{
  "normalize_top_k": true,
  "router_bias": true,
  "lr_router": 0.000812,
  "num_attention_heads": 4,
  "norm": "layernorm",
  "norm_place": "pre",
  "norm_eps": 1e-06,
  "rope_theta": 40300.0,
  "parallel_block": false,
  "init_std_qkv": 0.0442,
  "init_std_up": 0.0442,
  "lr_head": 0.0132,
  "final_lr_fraction": 0.0
}
Below are experts of layer 8 (counted from 0) of a mixture-of-experts language model. Rows are named router (the router's row for the expert) and show model dimensions 0-127. Each number is 128 + 24 x the weight over its row's rms, rounded and kept within 0 to 255. Numbers have three digits each.
After each expert's rows: a language model's description of what the expert responds to; "gets" lists some tokens that make up at least twice as much of what it gets as of all text. This comes from a sample of Wikipedia text that the model never trained on. Tokens count by the router's weight.

# expert 56
router:144141132111141113127105100128112135112104089174148103127138100145135126149075097159151105124068107123096072132119129089152181110149159127102094123139095128127156129172127130124098109107093102130159174173153110128104103120109129146105144160095127168124123105099165104124145096151124101146118157145153103132172138165158158126118134119126101146156137135109133154111142161143123174124126
It responds to: Word-initial St or st pieces and similar onsets, as in Chief of Staff, Striker, Saint, abstracting, Goalkeeper.
gets: " St", " st", "ri", "st", "in", "St"

# expert 40
router:102102114156129147161126186134103154124114118120147109146171139165124131101151120179176135158161116138109153118088105133144125120118158108132151119149129135134142104105112137108133152145101122122099083128129107161128113110149120130160149093140118082123086143100168087151077144109089117149125101118149091149169112135145116100110099097122150149134156121144092098115167107131179115096100
It responds to: Word stems and pieces like al, an and ar before suffixes such as -ist, -ic or -ions, as in botanist, legal, battalions, Hispanic.
gets: "al", "an", " s", " t", " al", " c"

# expert 22
router:146114124137089124156101113138115095098119150080173088090151148162183132146129107106107154122138101130122179121106103104123165136135153113167122119115093128092097090133182130110129098090138130140133096115162130122139137136130141127151175132094151127160136100113150139173119105105117112112127100152109142138124127168150148088126108134160130162121119138099183136128149113160142071133111
It responds to: Inner syllables of words and names after an opening consonant cluster, such as Milw-au-kee, Sp-ar-row, pl-atform, and transport words like car, bus, street.
gets: "ro", "ar", "an", "in", "o", "io"

# expert 20
router:132139130146143148177128160134156178091123138141147105111121135090088126151131099116094096094127103062082167175110107114110108156116114151119100117134117158120151145105162144093084164146108138100141144149120158139138109159137147134135125103078135152105145118145132137114138126089114089125131113108124126102131125118093138116142119152144088149115162137132156155112169117110117152201109
It responds to: Final vowel pieces o, i, a, e ending Italian, Spanish or Portuguese-looking words and names, such as Documento, verismo, Trois-Rivières.
gets: "o", "i", "e", "a", "2", "io"

# expert 30
router:137176099102139129084141110109106103105141122134152094138141104130146123132127152127142100113159150163158139084075125139133123126083089123148124105133105163112128156110118113130109134161102104098138093132171110117112134117162160156133163177143177090110093142097143135108166133111119118138138160127086091166136126166102084109093131151139167136121138138092136087117163101108133147130117
It responds to: Pieces like ar, al, an, el inside foreign, especially Arabic, South Asian and Slavic names, as in Azaria, Saharan, Jerusalem, Abdel.
gets: "ar", "an", "al", "ay", "re", "av"

# expert 33
router:145129148096145107122130114119123138159105106149113117126132149087143142108123101086117074114057165133086133115116139109167107076142138109118124137151136118125157113085116132150106113136118135139092087116182128115109176133075154151098114178106093104106112127122120132125122141126116125119148153104115161132166172155111140162114139142172109107162135155154096159129139099141162112133149
It responds to: Word pieces following hyphens, spaces or brackets, such as ch in Ethanol-chlorobenzene, year digits 18/19/20, and non-Latin script bytes.
gets: "ch", "r", "20", "19", "18", " ch"

# expert 23
router:146157114146129160112130163144116119118120126131152167083144149124137115160153127076117089158106101123113128097080115120132132114131157074110137112109102154126153130071118141121080166119107175139144139134156109125109123106058157136129129129111077183121126155117137158114132149109107135146142104084138111091148157148141151154090109173142112119131123155094148111153144138143110156128139
It responds to: Initial consonant or cluster pieces beginning a word, such as r, v, tr, dr, ch, Dr, in rival, train, melodrama, horror.
gets: "r", " V", " v", " r", " tr", " ch"

# expert 60
router:153159102115140186116137135118114137125084141127143066075078139108150162182121125113133097092120111154108127153100139115127111155099136143138103100129133161154115110117177116086133155150157110112159134099126148179143094143133124144105148100105127088118105106133134121152158160097132128111119139169145162141114140124148119091152166112116115131114165115104166152108121110173112108131113
It responds to: Word pieces following V or v, such as ari in Variation, oy in Voyeurs, á in Vázquez, plus stray digits and table pipes.
gets: "ar", "0", "ac", "',", "2", "9"

# expert 13
router:126102099131122142094089123158189153152086131163148143112169123110141116141110108152100091142167115116159155131137140129117126163099121120145126130137094123157128116139139160142143164135180151162145137190150139136147152151157129124097115125142146091093093139140123146102092162088101089110130135111096099073130143127127137138069095102140098158115138155108108160138134136127120118110120
It responds to: Single capital letters or short pieces starting names and titles, often foreign, e.g. B in Baby, Ben, Sh, de, des.
gets: " B", " G", " de", " S", " T", " P"

# expert 48
router:121103142161151121132119138150107161101122093114103131074149141127124130141093116117127147166089128112131090085122141143124112115109161157109126197131132134178138126158106171174142138104118129149129123184130109114155089131143112131105110108119169123155143136200085171154132119096125119129124135093096137118158106089122111135107157118103123074134124123139121081130128143150110115148141
It responds to: Single capital letters starting acronyms or names, often after an opening parenthesis, as in UCP, UCL, ZANLA, Aston.
gets: " U", " N", "B", " B", " C", "S"

# expert 28
router:145093148142142106094109145156112109111132068097127148118127142160119128122145129169151133118172112141108117138133138067144135141113158112113164168100087129163143137112108150139137163089145110121130121197164088114146101078123153128109126112116159163132129132167114119111113146107137115124118135113107107137141081081133133137110142121063123074138127135118119097157150145161099112153117
It responds to: Single capital letters beginning unfamiliar proper names after of, in or the, such as T-ahlequah, B-agdad, P-ahang.
gets: " T", " B", " S", " M", " K", " P"

# expert 15
router:078141156115122097180142082127140112123136135125103129085117128111099109115156148120134138160144144098085120136126156151143171133176115138118087116135169093082107169153115125134118162143114099113104106112100101113118120107149122128132172095163090138116155125155143157123100149154112158142115161165118149105112096136157125093139160160124118131120122131084165159129123103088151165125163
It responds to: Forms of be (was, were, been, being) before participles, and -ly adverb endings like deliberately, strikingly, socially.
gets: " was", "ly", " be", " is", " were", " been"

# expert 12
router:128129134161089150140120179152153101136138085111122083141151148121142169122116108106127119091119105093101152092109097152153117155132158117131121162155106130090140101108120139098117098107138100166096097101165129130119100158142135123139159123110124163137167141095129109156143158152108090149120175100168145154106127166164085113108098123135116154162127128067137128128155113147097127134117
It responds to: Inner word pieces with r or l after an opening consonant, such as ur in buried, ran in branched, ul in populated, pro, oper.
gets: "ur", "ul", "ra", " pro", "ran", " Pro"

# expert 51
router:139135126138123105175195094080125148115163125116111143143116138099100084116115135128133145109163123137154161159131116108146121126161104137109135104132167105097123147142096137150153129160112113106125104121113106124170087101102120131167133126170115095099122126098110137147128156142123127095134129119097148066149152157149170144175141109115106098150125124124172082161101115102109167113156
It responds to: Quantifiers and degree words before nouns or as, such as most, several, many, more, well in as well as, other.
gets: " most", " other", " more", " well", " all", " many"